config = dict(
    n_experts=128,
    balance_bias=False,
    head_dim=32,
    qk_norm=True,
    beta1=0.93,
    schedule='wsd',
)
Below are experts of layer 5 (counted from 0) of a mixture-of-experts language model. Rows are named router (the router's row for the expert) and show model dimensions 0-63. Each number is 500 + 50 x the weight over its row's rms, rounded and kept within 0 to 999. Numbers have three digits each.
After each expert's rows: "mostly gets" lists some tokens that are sent to it at least half of the time. This comes from a sample of Wikipedia text that the model never trained on.

# expert 72
router:517491441533605488494453524513454469504474507509530499539507515606478492534586478542476529520531533521523449607507536468551592457522531599485500464512627471511488485482453503434522458493431448
mostly gets: "°", "″", "′", "{", "\\", "_{"

# expert 8
router:445447382534443473552462537441482582400509506558549519532477514471539535488543445509493473512550602506571454485495507585540426407363563529514449443510543476450538481519473497487466423435448426
mostly gets: "three ", "000 ", "00 ", "13 ", "two ", "16 "

# expert 111
router:558447429503520469492505438500496519380504531429552535504594538525531497522557374493448458504524511537613549514599510595474548473462558511436396471460522508520484507565441542397525481544462505
mostly gets: "\"", "″", "(\"", "\", ", "“", ",\" "

# expert 105
router:488443540514519464537547447551398574503449500504532545540593535476530484526504443468457429616562512565541470517510441464446459411573419455481510493501463468514464552549344655441484462490445468
mostly gets: "In ", "by ", "By ", "for ", "With ", "For "

# expert 42
router:529443379528605479600456498473417557455407513584576540492541569480546462427486518509531427541541521491569568530560488539499525476506593596478469436453577520510489451532398501456449399473502418
mostly gets: "-", "American ", "New ", "South ", "North ", "British "

# expert 29
router:590435473423448369590491433403456528528425522478501545490485510516497563526429494496469531566538488524533535526492496470509540527487503496465484488501481525553446544543450574396447499548495520
mostly gets: "became ", "was ", "began ", "played ", "has ", "founded "

# expert 7
router:565401443490598432555413465484424561476484556627487498507541526503598501479428412493592422528501481471528437569596470467500515414515519573554446441466601609544477562483433533495520429528533433
mostly gets: "ik", "ş", "ya ", "iy", "č", "ov "

# expert 22
router:521446432457577494479441501432467560497491504457568490472547536511597436612511446569565495515550500556573524545537434574552554485415483515472537460521590557410492488585453529426522512508426457
mostly gets: "album ", "name ", "called ", "film ", "book ", "As "

# expert 80
router:568436453473542478566479480476535533475498532487525494530520503485499494541569494544477457549568519451548491522491444528526500457462568469486489464433564452458420490539506491469499524538518553
mostly gets: "\", ", ",\" ", "9", "II", "II ", "\" "

# expert 51
router:576419461538540400563551461462456591501481555512494571555480530500508502419575401508462497559562520502539587616490505483515549463499525494523456525521517543488460527590490499513475458519512454
mostly gets: "—; ", "–; ", "Apps ", "Goals ", "Episode", "Yes "

# expert 114
router:568453507485526490485531396443485493477541502524518497457539533514458534494498426574527439589570523465588561646542418574490556481445494491512485447443592548462419528531431491422453440503383489
mostly gets: "school ", "population ", "family ", "company ", "series ", "club "

# expert 11
router:504384513604491399537477447502435519541479559479637533544503588445524569488520465524563448611545565501541501480501465544442555405423484549546541468423480520499506530532448550423457452483412445
mostly gets: "into ", "against ", "to ", "by ", "using ", "from "

# expert 125
router:496434403501513429510427508532451530428438538531554520522477605493523540507442490490506488536597565463502513513604417573391578502415473492507524507425504541441399466531448526475536464584500441
mostly gets: "Love ", "My ", "Me ", "Life ", "You ", "See "

# expert 48
router:574421465482464463583387504510469440421416513552530581470573562480509530484481463524512458561535516535535628558582516577527544433480527574581396505622546594540460498589474578545474478485461414
mostly gets: "Le", "Mc", "Or", "Ash", "Gar", "Mac"

# expert 6
router:462466438482565453546445434436513607484505499595546455545572506467546444486513459525562468514592466443562532648662471455563582493435500484444500404405618571459438485460418483505487404489540476
mostly gets: "o ", "i ", "k ", "ley ", "al ", "u "

# expert 74
router:485430499520468468504511515460448523470482558543551538568476509481522537504459538460538485589629572514488519524445469619465553435464442556512480522423424510529479477527437568459485494541443444
mostly gets: "of ", "for ", "include ", "including ", "between ", "throughout "

# expert 99
router:518443452532547474547512515499447533491443553553479478473481569549489603589545479588506519578489492561565487503570535452514518457477512572529478430489579514491484499481434536467476411513491462
mostly gets: "=", "Website", "= ", "Binomial ", "See ", "www"

# expert 103
router:550381450496539490528407525482477530481487574531601543513516529451539507491480427543543503562538515520628490592604506545437533455524439509508441433578568476503438478535508561444520456523501449
mostly gets: "). ", "\". ", ".\" ", "\n\n", "= ", ". "

# expert 107
router:488469331507510426552440508448506599424454507553559522464521551433566489504455432491503525545524518469528533568644441492428529493471544442496529351459589466505413442503503520500536436443516430
mostly gets: "o", "el", "ie", "il", "í", "ian"

# expert 52
router:494504537458605486556512448477557549503483481616539534512568553492503469492494443529503411533530593449607511643507464511475500469502455539495559463430561529478432463513469595415395465487418497
mostly gets: "President ", "member ", "director ", "politician", "elected ", "Minister "

# expert 20
router:512467469521512487571458514468537566493423527518528531536503496496548466512539474503543436571577558512487579473565478549557514484425459449563394528473530372513481545544474482478477486473587498
mostly gets: "Released", "Label", "release", "Albums ", "released ", "sold "

# expert 69
router:498450474438515499539404513453418546462444596612564517556473552488494511477515497497517393572600485478529495538518419588424572488488483551455456524490539570507432513514449483457544351479547422
mostly gets: "of ", "Great ", "Royal ", "New ", "Northern ", "Southern "

# expert 39
router:567436462524407482549445498507499491460442586546539575491524518502488530487527460456495496523514543527493586587522530608443553468506488568594397522527530579548428421633515539480455503453459486
mostly gets: "post", "Hor", "San ", "Un", "Santa ", "Cy"

# expert 127
router:470458416564524496518513494496502572455493547511447561513474525471500401510471497555547491531494548508471487575521462549501534429537535518541416510497655478582413482560449493510458416489492518
mostly gets: "km", "kg", "km ", "lb", "⋅", "m"

# expert 122
router:575454490613515469502444556530430530530470419597514505512471491501568560475480450443423529487540464537465504556505485555430527466454533503524400480501511525423432514584491472458490540456478419
mostly gets: "located ", "near ", "(#", "More ", "Street", "Avenue "

# expert 31
router:497414436442497501490474536460506544451454574532511587509523548545491557470468498533511439497586511521492559598499406514469543412469485490570397495547608514476428468460454485409426457470419508
mostly gets: "199", "201", "197", "198", "200", "April "

# expert 104
router:513490430555516449536514498461504543440459545584495533551483532443526427501506562542552514545544489516565444586517441570479454465450556452526529388507630465521407425515458434474476465457457519
mostly gets: ". ", "., ", "US ", ".\" ", "H ", "\". "

# expert 84
router:554410424471539432570430482475503511510410519589595539520555483511554549490485503439483479519598547528548603589537475535467561434454509526503442538479584555504358484529489555518495508465504482
mostly gets: "Park ", "Street ", "Park", "House ", "River ", "University"

# expert 53
router:557473460524485498536443509480445550535463502505473549493502439544488476441449557600406472517490546550529434586477512475481539365456537549487493528532620483425459511420423514439493491487463530
mostly gets: "sq ", "(#", "}) ", "km", "DST", ")==="

# expert 5
router:601482498587461472502502522536471539474463546463494434446548487513516511476466511567500493488536482495505443660473543604454444502408482535544595434493543490430409444501437512385474515549496479
mostly gets: "). ", "\". ", ".\" ", ".\"", "\".", ".) "

# expert 19
router:481442392504508487573527515486456589415516489508571573566536497532516544503549553442547432538506533500561531491539440584518442486549487548615462453473522494496479463448457433476490476444513496
mostly gets: "194", "February ", "June ", "July ", "March ", "However"

# expert 64
router:569494462484482402575469498474461605495358501499452496476493529497517475532493526565515488493541519560507562601522437518547497450532485481445510441498493480517437485472360545449507488561529490
mostly gets: "), ", "); ", ") ", "., ", "\", ", "\") "

# expert 58
router:511517486497459480535386500532368522505402469553498459461504466522536525512571462587450483536583526578509472523462536517450551525460476578555449412465629514503459603489411551471524488428451454
mostly gets: "• ", "km", "Density", "DST", "Website", "billion "

# expert 123
router:451479455536556419553462529451430601483564596581518526499516547469511471580476459475579497513538577460544452535580460463513447407519553536501429434462559453496468528520448554518484432517554485
mostly gets: "ik", "u", "í", "o", "ek", "ud"

# expert 4
router:546404426505519395573481564489387591407464590555599491481558556502442531566429513534541455541580550442595469435563523533497552526446542455485446435502541440557421561463433542486454437569427454
mostly gets: "The ", "his ", "their ", "the ", "these ", "His "

# expert 40
router:519485435528500505578462446401531565464423505452485456560566477504494504541477433540498580551505462495463519573528477538500482452529499530478446447558581541514476542520446515436442460473411519
mostly gets: "February ", "April ", "(#", "January ", "July ", "Died"

# expert 66
router:493461475492556435582505448462464590479453574453454496394583503461523555540471372499559516539524529500577576605505475633532579472520480473560459504480601424430451508491454504462497436524494480
mostly gets: "—; ", "–; ", "', ", "| ", "CHN ", "– "

# expert 95
router:448439465519505421508444414437457527445490532520456564478518487447533558633442513454463460574518539524516491573499483569564527483492485514569496471534527462488492511533423577386544549563481512
mostly gets: "have ", "after ", "when ", "became ", "had ", "before "

# expert 102
router:485518459484547453570532463471515613446469529561435490525631519405572437485484477496481504540545552574616502529554423523559562498444586523420447446505658432479479490491484467481478384572476417
mostly gets: "} ", "}) ", "⋅", "T ", "(°", "FL "

# expert 121
router:579453504610570434479481481464499504411460477486557506514498547514549536603447496548537488563553488510568542593548439532529568490451457520563477465473588545516460550589472569440472416497415483
mostly gets: "part ", "near ", "area ", "north ", "road ", "south "

# expert 124
router:422488451510530423549503508470504619459437487509576515539552547430510504496510433525513522477545544586531484618512472536529437538394507500503454468506581502452433513457420493435475467499556488
mostly gets: "′", "″", "% ", "sq ", "00 ", ","

# expert 78
router:455458407568577414605468475503442613460448507590512465512668508453576469507504455517576460523541489455543517563600512448541557485484540540472521438451592524480492550496410500385467463462550535
mostly gets: "ley ", "ham ", "ov ", "ford ", "berg ", "z "

# expert 119
router:551466488513570478562495461527406523476513497485587490553492545469547551555513473462629444669512530561525480493522384534538615393519495472550528502472452494471482472523456489368534428459539506
mostly gets: "for ", "between ", "On ", "during ", "through ", "At "

# expert 36
router:445464521610477510583551470534374520520442499532565474539532562538509504492427509554513523551591525498516450525491521491503553529467461516558446428502527460510386534611431500483440520551493447
mostly gets: "other ", "Other ", "In ", "known ", "also", "Family"

# expert 109
router:607452440467503435563444417394499571491497509508504536481464517494540520532531447505423574573553568518538501609516424552523531395472514524570422427478544536523512565543486530381455477441488424
mostly gets: "was ", "began ", "been ", "had ", "century", "were "

# expert 37
router:552436475451533476548483490506401536479444508525479496498515521468513419545521462545508554508537496465509531542527523490431496533516475505501475436480478454427416471605465552444377370582463477
mostly gets: "Born", "Coordinates", "Votes ", "Apps ", "Candidate ", "Preceded "

# expert 12
router:618416397564473453549494527461462542466514503558503557507572572554417509525501538510543506515508594452483449480484448517558507503389503520567419448509544526462524639538396498373458488546494471
mostly gets: "been ", "be ", "very ", "much ", "largest ", "a "

# expert 89
router:570422421492537472530456505433394527454485513568604484455510472539485584551545464521521441570603561517593567449565472571496512519448502535548476432508477499562409461476488563387368448556449491
mostly gets: "the ", "his ", "The ", "their ", "this ", "these "

# expert 16
router:516474457536485451561522393450480586387543538572541495502499552554497503490485517516569472515553577529601604594526440557538544452516498496492462452529482534484464487443478548416372517558535483
mostly gets: "and ", "which ", "that ", "who ", "but ", "He "

# expert 56
router:555438395558514467609491475536395547469528474517541504585525558535534504492543486478400433486492486487496548541486444507536487535426468503480377478490465541460486447585473447454486478538440463
mostly gets: "|---|---|---|---|---|", "Win ", "|---|---|---|---|", "Votes ", "Candidate ", "|---|---|---|---|---|---|"

# expert 33
router:537472458529545423604422472519500512462516493522509533557537474561484560565403388490536531559481493476488512587488439588486530474457556536482525528516492495490438497616480560318515409529519483
mostly gets: "was ", "been ", "were ", "became ", "would ", "has "

# expert 35
router:575467393528611437561432514483441591472433570617610519503534576499495571548512420541548472551590582519590477462526530548445515470500490527500457468494545497520396471488464588339430371577509468
mostly gets: "his ", "their ", "the ", "' ", "this ", "His "

# expert 34
router:518435507542503414474505431446489539492467563550505498431554558436496559469535484553519479540559560459611557661574499511449561500432427514507488459449612624455434556561462510463468461514500444
mostly gets: "music ", "military ", "school ", "development ", "system ", "public "

# expert 2
router:525479378522600372532521458386495595490467496652553466567597516516616522545460533497480514540558481420505501583506457474485464503398529540496494419420558470425420512515479532463468518543534444
mostly gets: "ian", "ley", "ard", "et", "o", "yn"

# expert 15
router:601418491538529495495482487478549523437524603480482563508497487493586476557513510560545518477570454489512547604594561641523530341518467584466428498480520469476449523528478512359515448502496506
mostly gets: "\", ", "including ", "\". ", ", ", ",\" ", "include "

# expert 82
router:518519496475464415551371390508504517471456475500529489490521550500541589599425458556555486560498499530533545684499459547552585448466503495513472552511504495417474480546433548379476468497487489
mostly gets: "made ", "took ", "played ", "received ", "had ", "worked "

# expert 27
router:465480430536502458572475544430445569546465530523453494480541502456435492499516498517429526554520449515603567511527564590483465542421485500513424406540577502444473538476388509497518494545447424
mostly gets: "nd ", "rd ", "Candidate ", "List ", "th ", "cm "

# expert 118
router:615504466485503459563410521441447491551472460517501478490495477448441500530500434517414459556514473523502543532460524609481525509449493488456429462505612521425447588460468534482547515526446536
mostly gets: "name ", "based ", "name", "located ", "Coordinates", "also"

# expert 77
router:538472429534545429516435468485508597556524521511508484546574613510597537512416425496595460581561473454554555606582491560555553412525535499428481500448508467421435457477394517388557488544530514
mostly gets: "(\"", "(", "', ", "\", ", "\"), ", "="